python train.py --n_layer=9 --d_model=256 --n_experts=128 --experts_per_token=4 --d_expert=64 --d_shared_expert=64 --activation="swiglu" --moe_layers=[0, 1, 2, 3, 4, 5, 6, 7, 8] --router_score="softmax" --normalize_top_k=true --routed_scale=1.0 --balance_loss=0.00439 --balance_bias=false --shared_expert_gate=true --init_std_router=0.0228 --lr_router=0.000684 --vocab_size=8192 --norm="rmsnorm" --norm_eps=1e-07 --tie_embeddings="early" --optimizer="soap_variant" --lr=0.00605 --beta1=0.95 --beta2=0.99 --batch_tokens=[65536, 131072, 262144] --seq_len=1024 --train_tokens=663100000 --steps=4661 --dataset="wikipedia_en"
Below are experts of layer 6 (counted from 0) of a mixture-of-experts language model. Rows are named router (the router's row for the expert), gate (a neuron's input weights, with its number), up (a neuron's input weights, with its number), down (a neuron's output weights, with its number) and show model dimensions 0-255. Each number is 500 + 50 x the weight over its row's rms, rounded and kept within 0 to 999. Numbers have three digits each.
After each expert's rows: a language model's description of what the expert responds to; "mostly gets" lists some tokens that are sent to it at least half of the time. This comes from a sample of Wikipedia text that the model never trained on.

# expert 54
router:532478547568570495511616539352453575414542547512497451482531495491495532537465536660463537519423474532374514426476473451420469498503455500457585461535531566550485575456555484410506567533578518401439558538483470509564503483526513505527523449528524486470498510444470468507594492499465480556397545511618513483579501563468485574537439400520465474512558528424483624510542461435435536443438380563540543568434445440446394547438484486479516518478464545504520494508493526596572420443484490554547477429518531441479453468559483541522467483523502543480575519556512541475428558490572527528422455535552409466516461440459474470504560558599564546508532499579396502541439534460436467549494510508532498560526491461505501490565433442519512470522486553511502496463467528592467474608485468
gate4:475463544392484565466454541545457514441527525494538645551552486531393573522416397476536570465525561495542505477559494425532388506467561476491556529471561442518532482375453440509441540502478453480459407538491542437524464544450454556520494575491484477416532493508544557481573503476508444499517424473432519481558513583468524490472511543523449558406476467389539508503529507384505418503556526490455428515508413529438566548470400468548500533484515545458550453469526485523479475440575470455462522469520470510433502559516508547535474395529554420497462480524480450465527434502505484468454470552545514518452525416388487503515440388522582478537588459521453404448469483534542564497585549571532422506481477511543513435449523569573537463453439522409531553567488500568374486507372441
up4:515566427568441456530516510476578444569428432497465349459469538437606412501559557528481437512472492521476491535418533568470576490548488504477466488529437523552539489598532573529548447544482493556555568440471441546431546460523593441467504473503528528582506513524446501529472536548496574487508547461531447511395471373545470455481504492465538477592518543574416527487458508598502542542481539456527523481493579517545460447525613566476487436510468408514444575512454485427533507586431469499495457545462468523542502466492532434470573591456449521523541495500513503496439554482450540488582473434434551530500503558612507505515520570459442524461445566468565583498533493448420424524405452458515567503504503488439459545527525454470433572555525521602435440406494467441591519462641530
down4:471428531474520530516567410502610424490469415453508470572456466503514523471471395525566527618542501541498516502451482539474542419423462589524452498457520489557515576595508446554485419486487452520446460622477550509494544547545478371475468395506482575538474491492524501552461501470471466485563511567531496509515527535412513626488558506478561494545582480476445423485555495445452506467440393449494518573514549455592506464517564466530449554490444460413509505577595561467475538544474450448452545376444471484567469411530470525426517480498539555481407505599491570465548557562493342517480461484506469450405540456487448516425484510481445573527518385521418458522471427549513469470464520523479602512479475456463425495494555421461524534530422461518506527506455467540518567501482470
gate5:463565563528564545372525492507530447529524485501611516549484556546483473531507547502466549474426447508480514525592492491456492477485523572495441580508584487527546417525466459555453556498511383437490550496450426503484487481533484501450427481432512474485488564539577574457494472513604522479451504533538570467437567437489528543550452452475438469535556580508527489491568552464514530548567482457449470467493417559455577497383469599508500596476408477443519520567525494476451402544522473529541499582465567482477483454500470527557454468474538486468432476537478439529454642409468494484464478532472529482465549398476484639444501507512451460465459558530449579517425501512556553513524588541432536547564538476543497545354495506447485515507451510330576601484539535478472385535564480
up5:494513454475490474494448508528429544523414445533417577524502498494402528493492482479515429523539527497534581499419500557513534510568412458415557519363472435510384489500550517454447468564581435466498566440540562505561527500483530400505555511477561452435535472482347490523487607633495501494514543516524459464464428467510554508451558559476492500485543479534511508457451479542497505594471604626500408460486484480553534447467525535450494451494488575505445442510476569537509550466497574450456517474501533501436481565536417452492546539464467433559388465502581473466518434677528496427659487525533533530466465542521483484507378522487477444480459565450574497503575546491435500481425440513552509483496477561385479498565514490517459564546520517543483526580546488497503539545568542
down5:420511465603431518560475556511462538583489521447464557511557447522535472484478450487513556524451497481558550441367517552523468544530478488437636442525493486495471508559450525496455536526507410562480549420453468541554470537453474421573431471477444595628433494543594471525541516492531496554542504546532551548608483519484480488438535516505494572584487492493485487556565517570562491458477451516551518575455502492437462497475439496472511519505483564506492602615528620431546471441419531604552450416505507443503433443540509531444473470437526500469555501466531498604513512462412514514388504514363462480492523400458587529457485524566528405444409473595575506413520400526365521493466526523504449479485572502510563504497499556545495548557510474548455492461462450480477464507547521
It responds to: on and name pieces
mostly gets: " Don", "on", " Dan", " Bon", "bon", " Will"

# expert 43
router:494456503571442430554448431473494481473490437478426461431594609551536464516536555552539487489461453454580513503461507587582440451535527509538553433474468440531473535560464482456565475475549467427560602476434595420484465451497539553547483468647520524474530522538542415533429512541444490469544472488477438517511472492487442502521534500507566458518508509478467516478394610495400536490452464507461534500525444552520534533491621479494529486455488522545469530381467443505395458486463513442520492537635462460529462439524497459572528388483514433411537530541442535510424479480528516559522548478549382469529568457395462474538406512398502430468412486463524428547441494432514520454435572506517572462549489578480402421465440561478569501537452543494487465491449540492542501520585583
gate1:471591560537529492414496513545513481517510512557479478580484407549509479532440458436483586465459497494539560565517422459519479510484519486557430464506565542518452403530475490587510551476593480471405429430499541535498507502507572479544496485569539560442544357536459413504464482476555452541562494410518488448462617474461474470469509420485510435387500470515533428557464478562518565500410449521585590504494620558528489492549585512486568559534377591536509556501459509567500558502549557538507555527530564543576453533471413498509470392483548516471543455659485532477462511446485543570536491483471475461531581495494460516518422396578512468475491513507553430529616400542487549492480529468509508464593491634518544470506509485511444550453479471449510530394510508507562516557483477
up1:531582504432541547525517475432469474538529485432509549470446549529468532554530544610504511466481550599544505523557515481484522530449453563486466435433408493581607463527528508516430586443468571526482479502534507498439528480475455417477559520534493503623546481520524494480478501458519527477508527513541502510505524507481483476485577469407525487529466515472523577537569562428457502452424416381489518529605559475481605469450458507564407473483519492432564500458483478577559420530513461359499525421475505454528547482479556540552445529456411513572490537536497463510392463518512452412463528614493478525571414456456567444433549562503493465489436525483424569439597547505575362446413486501479529469474541505537505410617519454390534538562475498591522492460480458502537492611506579
down1:504545474515508487446544500510541577549556535539546483421504458411445564572595478431578548481373524458570509485527485501485562587447495536486442499457422513514508544479476468507521509494570513523548473546462508491512466469522373558496431475491568498453413513530529489438513579449461484539492492509469500539566509354486521431464454498409590516571540504466566478613553502454412435460417407414521433420467430480550531503473478470452584485436496508557463527550579488426535454434508504538527564511459507528529587499584536490447479361516508571516466513596547507519583559533501567563487486497485525556434637506492469531509486460525518590469456529544522540379503542518509546464469514485466518498483487528620498557509461456484461423498543565528544450485527506650493553484646483
gate2:433478518518461537567603432467594505439487489474417454499473478500522609524460463433375520549566413465572570484552498594525440519479499494519479506552509508496566426540476441461507489471395549465560583543392563489500591591476499560573509541452450523492574537576452555465569423444466494484502499511412510448450443531463467538500431464590553495396476511477508455435541528508456546501482512486529484432564462576543506413568504492524532471474457492530512572577483489528407435435483473452616500596546504416529467466551487523627532433501466536433523490471508576523412498500556544576472592461420505582441534472446510539533470585506538493523521453496514532507495462493505555495402569623473443544502439523512583608445466527448575584515477530519525490464490509556531535552556475
up2:536516481552560453469419582509434473553538498576608447555497533581509387524550501544584464547451606486487441485475519384466525453474517544385447466500470478459462503514559499578451543462553489552433360481615448563557455437531467502455477483523525543526432449512601405491461555578527542477480565535571432576484532528547536419563502508508468532565483462510489514579498528511514576466538460451536480564545490458506477576496514522438466483515454481480533462435549522465604504551502513487443598404428448516483581524482529520377525576470477546543533503532554425496508427494428499436468505475604471484598595483575551420447549460508429505453518509547483486488512613496503467466570416399556462478473514508509439419474537499551465423515452519567494486490529471439479477420445535
down2:518487470589419522515516531475517473416457494463447590516567487488483568399416454496362588457527517521451499485474490560490518511503501451490582513457663561419432562521516547460408445447522454479532558532499551468517499534410528530485543501545562475497578565470455478481499543482507553585559455418382475473536505565571533549530446524542438493463551580471498525503486437512503535456461482517530432569522474411519466425448466431482508433469518442529550643485540490411461528452561508518587474509576473422442468524535538497513475483495476487479473479507500548451481457501564517533564478502422593480569528516502447475569590534521466526558535419361441438509512445464464570496409501479505549458417482551623482546430547508496478562484609549531470489532510504550345550482474494
It responds to: Coordinate decimals, word endings
mostly gets: "ization", " This", " divided", " Set", "ification", "isation"

# expert 27
router:470526583540597530491523548491479516503532489515414503541531424523493478504503512562563552538501415593477437442586493428546520461429544506462515558509445414501518374522507588481554454507511550522498547412523408475478494486494463570444537561522566460490480423456506557473421506435500565532487534546543480500582474422455484497491528566431424506489515588638444452543498467514530476496480465507513486471494442519526641500486529473440378494630488549378532604442645496532566511621449576386500455626457502452446529485475514562557449483477459506461462576515477456477506481456486500505432476502511441490491536436482476567557508598404491392469490570486426452566519527541517440579536495529543529478527462464478505516478484573487468456575551488511464547453448522464469533500542419
gate0:467524514386560565558492504487531534498492434505573473415425514493520544473550531557542467470417458493446463501546431503465536540501426438523474515518534510423460482493545393428430430545414504444412475497559520525527481572397513649472527400587587476552545506465495542472415492430480497488528523484564468486466425478470494461556570528452427485522571622489558428428514565537470437448486482550529553536487477477379475395456541466447515461562538581552544564550538513438512445552558415508567568532480565499447479459473472518527432515478507438536474565544507513465517452417457562478332473511488522538502503468468483555474496502586532564474500484523529560442472486455533564439493598484514503523466429484614519552560487483596442474527478456487442488544396514621490531474508443
up0:516514521419485540572473490498512585549461467528522500400427478519509581548489558507542509496440478458473450490598493500411518547533428418516506591460521483448386501523579442458442474575402470422436497506622501563538485582343494505489554405585570468527508476466504512499393510445414570508471531488565545452479431473522504455526585489497426506487581588427600484379476561518489474456548440516573486576503456458425480447398595460479501464519507537502623501479541497431499464543553465534589526541512535492515537450497455486562469535469508480486452507510447513433489485470470572437356482486411517449507443535449485509499517542600451607478502493540502562463504535482542567465513519548493503486509493460596528547515496496586363499509454474480523480542472520571470580480505464
down0:546399598505590482526506402527483453442426471498516492524529583470584421542582436445498516585523453492532420522513454492582425360518490438500629517564531467539516487517502426570501487539487591559548504554524501531392458519551506544543502533498518518509440540525327487445590457551520558539473523540624498498437596437520441520456460523517427490501568492447458488509474514482509459479584505550505528506530483528478515537478538526481534558452499599567408545433502483428492552437549448459498481465483457515482561461450473495459440491597526475478592488560439406418508575539490542569466411599518518474574469524495507527544529496559569554459478459516508423509486524473585439375547435536529512533439500544452480429560512474535539577481477471520514483558502498512594529548492392
gate1:442438550467509539518472522490532573456580455551443547419582487498541479542522478492495553455514543432486467527509572463485453611440624512515528430532582447552493459484539526516487536496520510567420466493581533430502491521469472500478545500586423452470505511400531504527580486496399540549531536492443529379560628386413521480487566494423426503517438593546621499558409557524450579545478501459455577562430448476501549550557479469502482457537514573517479479523583430472496503511511532581519446547473580448462541535489471525427512509344469539545568534467511555454518508519464403614472451583550463572567540499502543548493507490518427545461524509572479447437554434522566515539465554486404503533533496497452505412551552511526533466520499514500515567478475512614416587511507531
up1:443442546427510497478464500503497548437597464540461493415556481467554437528495475532547536431525527416489434537492646476488512564462615497487496417568539468576526489484528534489499518514515514568430471487624544389549511544473464504560529508490451468521558499433547490536607418515444480571532548464411550396547672408461518450472551531423465534500516548518559488526446553553462571545485521458485495507425482467548559502540495467532505502536543611447560441465543493483462505489549498558473489580506595432446525586505514549383531550340518493526479503480455529463529470546440461630489432524526446529607556532511590537492440432504448517380467483561505464474556466535560479500528505477473536575484480526476444456524595521537497463475450478500561522512487534583476560537480532
down1:501447506543450510492510474546524544560534433467553502485475537535561513479487537535589536370467452441440364577467465495445507494386553511527487515483578568617484485520457487498545566499525488514554510370543441459501513566461479495525474485490477497422523550406540468521515518540476525465500482458459504419546518392460464464445588549505561518526590547505483521505548574456562472456483479471505568602497515484500452413497441469425442503511648412536491553557564462557490532489485500586489509559412527492505544494517516540466472485423543604514611447408506546478440559553493479551604479584486480486471572457482559590651463542451450558546435528556576576461622490542493497499609551497474492558473563520479486540498546543525512453464503480469475523590471526544382499487475543
It responds to: War and name starts
mostly gets: " War", " Ru", " war", " Fa", " Da", " Bur"

# expert 46
router:589501504532565471577405452452530542496472478435505561486480418396475535560409497558544424538482457585481393504533432525425578551530494521517512580480484557568485481416496563505438562466553531446436592581546450486536532473608486497498482458537402454431521515505434522444395565447507461536499376496567448494484550438515483497348497536453529480531586484505508500421479418462508460457446489505496514498549497524513504529485533580555540530528460475485530574522505515576506450546462558535512590563564550400551460500471561556495474465446448411547507479569535563468598500523560455537594489531504465501526424524492523511495626452492561543439420496451448507515596445489501532551445554477458539424554519467463548560533463504516510443421531508475489510497539450375515589426556437
gate1:582565467527502543440446506524510497458434409426514474528544493540532514494499476600503511526580498473507513548420450446435552532469510441602558496533459451515361494504597453445546534537517512541470393531466602476554526441525499509471458491604582491548553566512529513496525462477487344499534443478473484485401550509440597490440495398461609518440622554501615543472477478552461443555423490515486522470478484438522589550487522459394580528542432554493454478582548554593486493543490602454534509473513584426544522444508442507494457449509450525463420586514537493454548499527563518530467515465499443564537495409521421423484515513522508492429512598430466561453511501454442370463454518459519551525528455492438533461518449565512530577538479454493580485555422491484513488487480532
up1:595556460527480524476442504524507467410459380464516471495519505545497507529477508572503530483598482498418555487464467408428576601466407453533528501539458556521371502501573482453438560556453550479490433560494566484500533452508472591506494448597501486473516550549550481441495461452569412541512496509442494467407584534477532519484492438442585515388616538504657503434543475526483473526406491504497516511452499418565507504450525459425574561535404512402482490566564507553510463555467548489562500483546608440578497436477510477545444502492420504445363587506591540407526468580524495554529531440509405526525527415531421492495478466446549475429476537431448541535479508477462407490433494409476512543557427473469496497549516507470552509516491466483551492589502485483500495532537520
down1:557491437624606559549435444587501624519413446449494519501442455475453476529430541519522474419591518433554546425516479457441579485538380519556450511515595582522535539434560491405449520561545605584577557553460485472510401404489453408493562465512482487512555569515485549608493454514520549524424511545482482534521555456449488496594448433439560453563543497549447512517495442514578530510431428439539519441504495509546557529427464470540517452461491485491473432488551475510436534470494446524553546475581496430514477486496413406422548456493565508455395436576520476500473502485511483519569458589471458524433504492516518463597492515555536440541446525441467546472500440533411474500498472542512562507439475548510470459550501504450558585354500537447509463540549492508477504474454525
gate2:510566515533578581586556483454587439576441619395556558547418540565579530486546487467525494534443512478476521473561536424490406420527496454469546542439494460530561504486566479508497470501424563518457623505558481481457549525516446422480532584620523486521533496532446495560537519540509501524511562607485557469488498488406540468479541501427408510551439591480528548539466537519475492554508439454520493494485446530427465616559473478467508495377544524491443529453526470478561548445482541413499425495548574520518496559504469588483446484443431549454495531498480498471508551521556491593429503488700471420504470471508446373513516552548390567538465516517436451458449503380534510462517536482518480556481521453603523511510506497522431585521445498505581503460530482540529488469509552
up2:439501488519511545529554458475551468567435605421497569551446510510551540492455443533504430566387496511449518501617513474526506360476476513532482525531464475592545424483496552400477531496489525510473646529564459445530544512560414437488528585552435410503525503559383475472496500464563493519504543594435481482419541459457509445478588526437413474520531568515542596542448519544502494554481526402532542494538508544397443590505497518531543495437532488449456568478581465499536481488451569442531483504575587490515523545431511582561525472513447582512473507511459528469558538490482491619417487571583494458536449454514472423521561548490408529532498476516485448427426477429550543459528520511465518517505537427592555475528441552535472563531419479491640570561546509571500460534516487
down2:464476440567537549491464490507436487547612436544431536514483508491493535517503496645605506463564456501496469395507457481531471531643534568434521544529448453523505573562491496430502479563597397480567466450433466526523476419537510574522535540495448406459522488514368565508590576507548491454513518481450450505411522431403528399496580478570517573550459503448488551464497444479464541562481423503475539457405532529511425444567461409539502432384519477478450507495401409457549493565460461543491462527491566462519442462556504529490447563529436521510478484485493443509600528411581475473436595542520501504508535486520537517500503486504490521444482592465478438470499488479465486498457538499497445440505647478524544542587531456512512556384432456449521466495569520491440457532560536
It responds to: Verb-stem fragments
mostly gets: "circ", " traffic", " kidnap", "rea", " Ra", "mut"

# expert 36
router:529497497470539502547532478482602499531428489471437486564488459433405509488521526426531510479444503488555458584555414500507493576592492456441469507483431543487461543427543440453498508418411462512543476348439484549555601519444472595540445391467466544487487438515528486399549439575585557463564543429533576449543558574540539585501549615538480511536399473540540466552569634515477472485481488456500542513499444511455485448498465445484503472579408501466502436500482512550561543567505526466513518615493549474502583483454536508450476561553376415479441513474487554540543562527463497564485466486506476518572537485436511476548423521551439535543528537520469515549543478508603540540471474454427513519395447497495486480536460394521518521442534483572480545613521486570426574547531441
gate0:478503360485519442608489453456539537458473471477454544533399409404450448436524423543461468505549393518464513473534595488464477540491399483540504454473469437495510535500544472463485479504591530493512507465471533515550562404479519498492411481455485472529454509547581538469444393598503498451475513570507578498529482568550462550420507524566464523418425589509484521409587553472535438516511552398470553450560556465445489516489391477512541470448497526500480478494377468552497520459394549495515526549439528425431529414394534443522466517450472426460470554484499597497490505517472578509457436501481507553582531526389560552453496502496534424468511509503419420559491496473509545609442455506520524553479420453524556435527413490617465521518487533505528529590612497529509558504547463
up0:508476608509453506389455574551429517496476507525546464474590628613542521561502551445506524465404611451573484532456419503550514494476594526479535624545519558493469465530433495521512497541446488475482538527505480481449454597513506507513550550528530516463509504477447465545543645390501502519580443479532433476485473422411534474554537487453494478560578398498520510569419443529484512448492441614554482551409442526550525520537580495505453530565522483526513504496612515477469471577577446535486498442535487575543463555632449549470514495542551555532545441508489412488506512454499449476547570515517478441412510447582438436534522513498468585537479510505564558439504509517464466400535498502504453431518602535461434541450567535381530506495496445474443454411454466463455471480466539
down0:512499451544538614485461536541608553580367521454508515504537527467462533471425449568512523514518632498459523551408488420484552499507488571582454390600562465530572471514438587466496499581550552467432535470533474362524475546571566532492526583428502494545560616496482461522481526453505553578453538477518557466463502464395467553480425450473456527484455491501492530459495450414503476415490515501492487513516508431478505486498587478508469463429527503524446521462615522439439616472552570450474566433495406428475471476493509552487487445494438545585466478517538499610526414466598522543551549483518651542472503447422458523476467451512485615499523494437492468424488487439500524583421451501547517571511467475483466547413501506485499534539537503581522484497507554504551472501478575
gate1:475432448510444489533556534478532492391574483487512520513516415519439521556573477524500491445450506554479546547543626523600469482492439479532584475404536561535516511437475420404561478457538490397603603483552525499486495495436512486524515558483455473547558468550507491529480504544427462492418466413480427551463523489523462548476505506497497439572522517497438516504448489520505466439561525459553483509570618554585513486471492610512478437463480492387587493435432381586451516541558428568475558487458440460466435459475523522491487573405490433576536489454535464488333538494558448485437504486484453542519574511492623542539536380522420467580431470478496469503410563555501542489471505458486516586490545516508461494479561531499508556546519446417562498606486515430447472439498512
up1:518479387479494511500593482446501469351603499487446542572507403477489509555514516547479493504494453530446490563557626460536490531476429438548606502447476564505521486477446454415518532418558518381552631457588505491475541512447483565531527538561433431478562470521514510495476530505465493510454480430492444548395574518524502537508574467482492462484492517509483518446524412526458448425587530409551480554555617512586539442483525618448473481555458494397599443524436453612494461467561516537513582485481479490518461526383506549525458542409476429605466514496512493517389530540526429513514524473550472488474550479494631562512530409505446479522502517472473483510435565552545570486436513467459514529526536447522505496477506498514549571586514421463532532570444511434475514493537461
down1:513522495497468566497393499513570552553595493480516476431501543399463475589480510434529519409591515545471588511514525502622467463460460484477458447456564441462471530446510367480466515494579556587460485537523532571595546418497446580541542510562499478449561547475526488485468530484522539467500479364470532457479426572498445449482497482544492513507376590486520571579525535495532425575546471447540514547489538445528568528529443506452440568458513429464537548580518541563525457474554541479475523510508561416465522502534486609480479390573457485551478494474421575612424452428510392553487566492510547540558385516447536451511471530504548477539444567521484504468517492525449469519534456532527582510524548520440542487624484423480530513463441610529613464522477555530496440479475466
It responds to: Prefixes and compass words
mostly gets: " re", " co", " North", " South", " Co", " pre"

# expert 37
router:455483506535511493520541500460462494457501457483465557420513487452472525600431494490553492410440501516461421501547502454401472525392490509440479515522535446377607434414479484438584454411517478486459443492466492522619443571378630601428518456401475465413439457538528498394509446526501540528536387405492572489559488460454434501498632557496518524543399432514554527421532536415511467477503544509512496596403467485436449429452457552467479543424493546528523541518519460567535460455449512456460517511536578462421494501516505527551589431515485403493479488492529539465553504418405541473505474511551484521545550434462490497577530475480466554432544493455462501477534576511500462475418564427447478482417470488434490529474496569501608516522515427531453483490516513471497576530474491
gate27:568460507494433524519531465520466507486486531447428503443413490575576600513483384427501538462499568433518454512588466495491369530496606428568449520496581552513548543454655487478488549491458395511459514453562572489568475532447555453530535531501389550545555469442505523473519543446437501526398504512534487512471428562476486420440582521431482517443503553443505552399554518476498515494508457427527539484538513478457603540435485515540491480485599491504415487573538483480454500431474495425474511443510581440471496491449538423512463419543427473534412526522493456518410502443522541550525423556527491548494494469521475561529562610497485537473519547460454499408545493481569472531460498495518549393458442520459644503584403527528471528502480569421524479512462597502555588463525447
up27:410526586511518512451536567508490463579480430601561474512535522496432400426559582615458429549473445571447488492401547491485566486518422559477477531493514457513442502479453490538529516453520598469477490460507441456438534447581470488457469493450571482467521484553460538497547421530590498511575519513456549446573525410426542507537438456551517457540469516539522461499463518595520414520461600501497474509458449528524455434510576512458507514528421537549544489473463500480589497582427544509497496570503426595496512497523457566515551513450532442451552436488564524511578500483484483458511576539425533494545541504487509412483453349508459443572514562567507544540470465530394546474545565496448469616486605479428416517394615499502541556439497478563469465475519366481453454480470575
down27:437519486451467480553519512484490546527491527498543591502536516517520542510460470511444590504426414509476511583523485496501571508545459513445541527450459595510482581546542593496450500519466548571549522605560537513507471513483503421508533523533472530491494607485406545458459507423561542550557630482549575517463563475501478565464415495508468511443517453477453493458506466495490511417604533537562499529480451487466437517512457520500554568539489448560532500463511469546524488499496545510538465463375553584484530399484502487443519520482481465581554511511460438546529557483506371553496520462501477550471519495477536545484509425525605536498598531532547469536440541504524484511382557528489539499559386543616488534335555467463503509565540439292373547527569504568513500467395431
gate28:495484544433529435514473513538554617511531577496466480549451529487404514540477561478611475437428483529526495512527497432552507464575495423509506443539534450469544505482424514534541530496516509482440491535399560561498543420464569544582554558406449445484462569461408540523449550439559511512483521454469492475562484519456551491428450472514508526493458411462495543475586422382510475535542474544626493484462541459507522501559439436485424523489459524459524506462521477511472479549515536611479425492486512528423441546401436517498527539493441489647408471482509519467562426436410411564405494469485430450543568494552520489554521501533397509483525569515454574468512491483505447536501471473495429521509527449547440473561606542499485589460479454474567565600485634405472443494609435
up28:567486392502490536517497485514468450481485413525501506494520532502565535465575466496343507596528548425528535493491545562527459457494502578512510500521396574541442541569432517484472469545542532550546520462564417438454434555564422471443428523531539520510511465561489465571485507568404391478582492512463487586471469533468452520512496504491527517490551612550462511513429608589495507453442503439391512474524521591506490495505558511510569509559505479474434492554481588432506546510509438450564543509560497543569571542506481451519482481452551438450644490504519495545370529581608523395539552509492579527441437524531540501461451469528579523534458477473531389503487531549466554467503551522544561522452448611465560515482460466508450429467516567527374464438545440526532489494404567
down28:433507537529551535492579626565491502545552443492548430565571434508495415520524514483411479517528506393444517474410537581520494484454585549506453477449502502609533487492487532480528479491522524544496436402442435522551563553529623552460571478491538450532445548455473527462506447520492485484433372525546492530545498542557519575588529531493484489482491468502586447492555444464481462461489497476526530510549508542560406522555378455583491531570497570422555564581534467468498439424431622468438503495496445456412524504522470477435475431580557563503485509537495537531559491454487521514431488536569573500488493526568521424493554402439455389480477479566503559483540582515486578483516439478453459541512665538511552515458553486478431493501453618513543526592575469532535476430484466
It responds to: Spatial and color words
mostly gets: " end", " back", " head", " hand", " right", " black"

# expert 28
router:493455545450486529514523486430459523466419619436539404568500581439492410551532527522482550560518560469475477390568492507500484453470454437421488522587519513510523558498523460535530594405486574517391548549543586583483529478552568542510447467532475479553507446461500503429481469420524548483458535545525620444563574536429516513587476460563497553529473495559375517476508515442377485496423419512505484499534515575423436464451476566556548504483432538563575462500406529548511487405560469559463506514443535468565463462564508575443456492572365505607494558534426456482507518486415543472459461523514440483505528495537465462513473523617514483490431515486462492577410514497565502447512511516444523444549508505549480550454405514486415508454447490425450523507587535521549535549435561
gate4:475571558476544546539532464508394445481497502553511457460468461522464393549523554490453514482616474561544414500515591427541463515489550517525480617489535503536475507439525532456454550467448529510398476524464546468497478473485480529471429476505536439504515577495573462509581474541533576452456465521543510497461599518545459606592496473448466479436460496459437493518554567489497476519510486492498479524523516494548531577429460550401509528516498476493434479485439590556478453445493589478553580561436599518571510403430541490495400443538522525576452478572560521511545486488398556540519374489550476573507527610409526605519530530624542498457488488462496404564428445591508570377486497513507617473495592464464519437495536484564492551454410534474501492490495409527527538474528584
up4:469560562473492446563537538536443449521545534562478469438563431465457344465496507521472535409539452583597457556503540412515471510522520543469460647520540544481502573483497512485489549499442559469440378455453599461498417488466507513488449501485551478542530562460537522525546523503486566498459477488529514478442535491538464506583519496504452502479466493494511549514482609502517547542583540584479503581522508504468484547522395535502480477507494409488433482444436474591440506470424563481522530564433594504534486448573553486559407446539509534560439447553561490480558427456475519538490434517510469559490452534430512622546542533577453531356496463522523410522441473600510521399510435459544520486490658508477465473477546522544484550432442541512440430427432417535465487537522604
down4:493596540513471535502439504588468470436499540558507569539598493444537460451497477472491468450559538478538602563563553450580473512450474577575505447597544505538490443387533513592490486406425552439393537574519510523528499526616554597531486458504487517450455611513442625414527464487560449445473453565343474436492442530477532494500422462481470447541492527516614512433457495475582513501454573541558523508492519548562443491429472532433477470518519489428585503512603555543473509496536438510552505450391554487469517485519445417552561544548530515445451454515546472554515559496570473541451486483512542444487483519481521561527499481564533600478510530507468513549529458494515526406563527505368519487549501384516547480476446455600462448468451547489556508461448535488489575474541455
gate5:497465475509368542470433461495524448499440519516513539493549566460515496531499459410531450511520491538503482456530519550521411495458553467523399521510532498452492577568499454570561558562431541459506527525517613481582417461513515564630462527523603495494426497525452515480564553577418543432549558425511491426550580489491483503536558478452474434513577487408514528575379523408471537463475547545478489488484516387482454456513523500579530508423458448490513518476546512561370521511467413510460459440467493499513490482497467491509508511468441601431511510447458332519475543522499563465467432637539555487476513543437550544518483505516495443486517459632470392455553526495485542363552623444445422519552506479535424429540546545531487519531552500464452463456503520510446525508461465
up5:535528505548644440544499599484455541526522490469454440493479539557559562461450501508469535493455539427546472520410482469496570434480474462447573528400494537530520545450495465488498374455558517529478447460506503515455610497436529396388529468500425536454539509451575507565518454501543426467530527518459523551437414475477506478421472486517561563456365495646543490453594453545489543562530495496467603471511461584565602472541504415456469517475579533559522538490488543383525504516507535508463508510594402467436472483541557504442513517562553404541507502513554594474488491508518463504536571465457531494540517537558458444469532459555519615533536529393550535509446478522435401597407399521549542492448497545483502536529496484533588455492476504518518538541487453474581481474445578
down5:465510607557515412552538439492563551444575547528409556544510547462489435497531416482430411520504500507546574467455450418440551440450606541528546526476455491536574405521531377528544509424520540556430462454480518481540476540550523446544565455513473495554423501458559511535463457490513534480463432449428496472528515515529568506478490498514471491591529506481514471473548469571544458556528473417420461437454488554496521479517580465578501506524537472515570561559599482440565526411505353524538529506579598466551530504491557405542554458493499426481537532552530486492456454407424506409479589457490441519537543541488458583528515434505501561544411522512561459528429506553507504468559510535482505525485397457556472557425580554490519381521549470445402538464422371440480524510472536
It responds to: Romanized Asian names
mostly gets: " T", " X", " Hong", " Z", " Gan", " Li"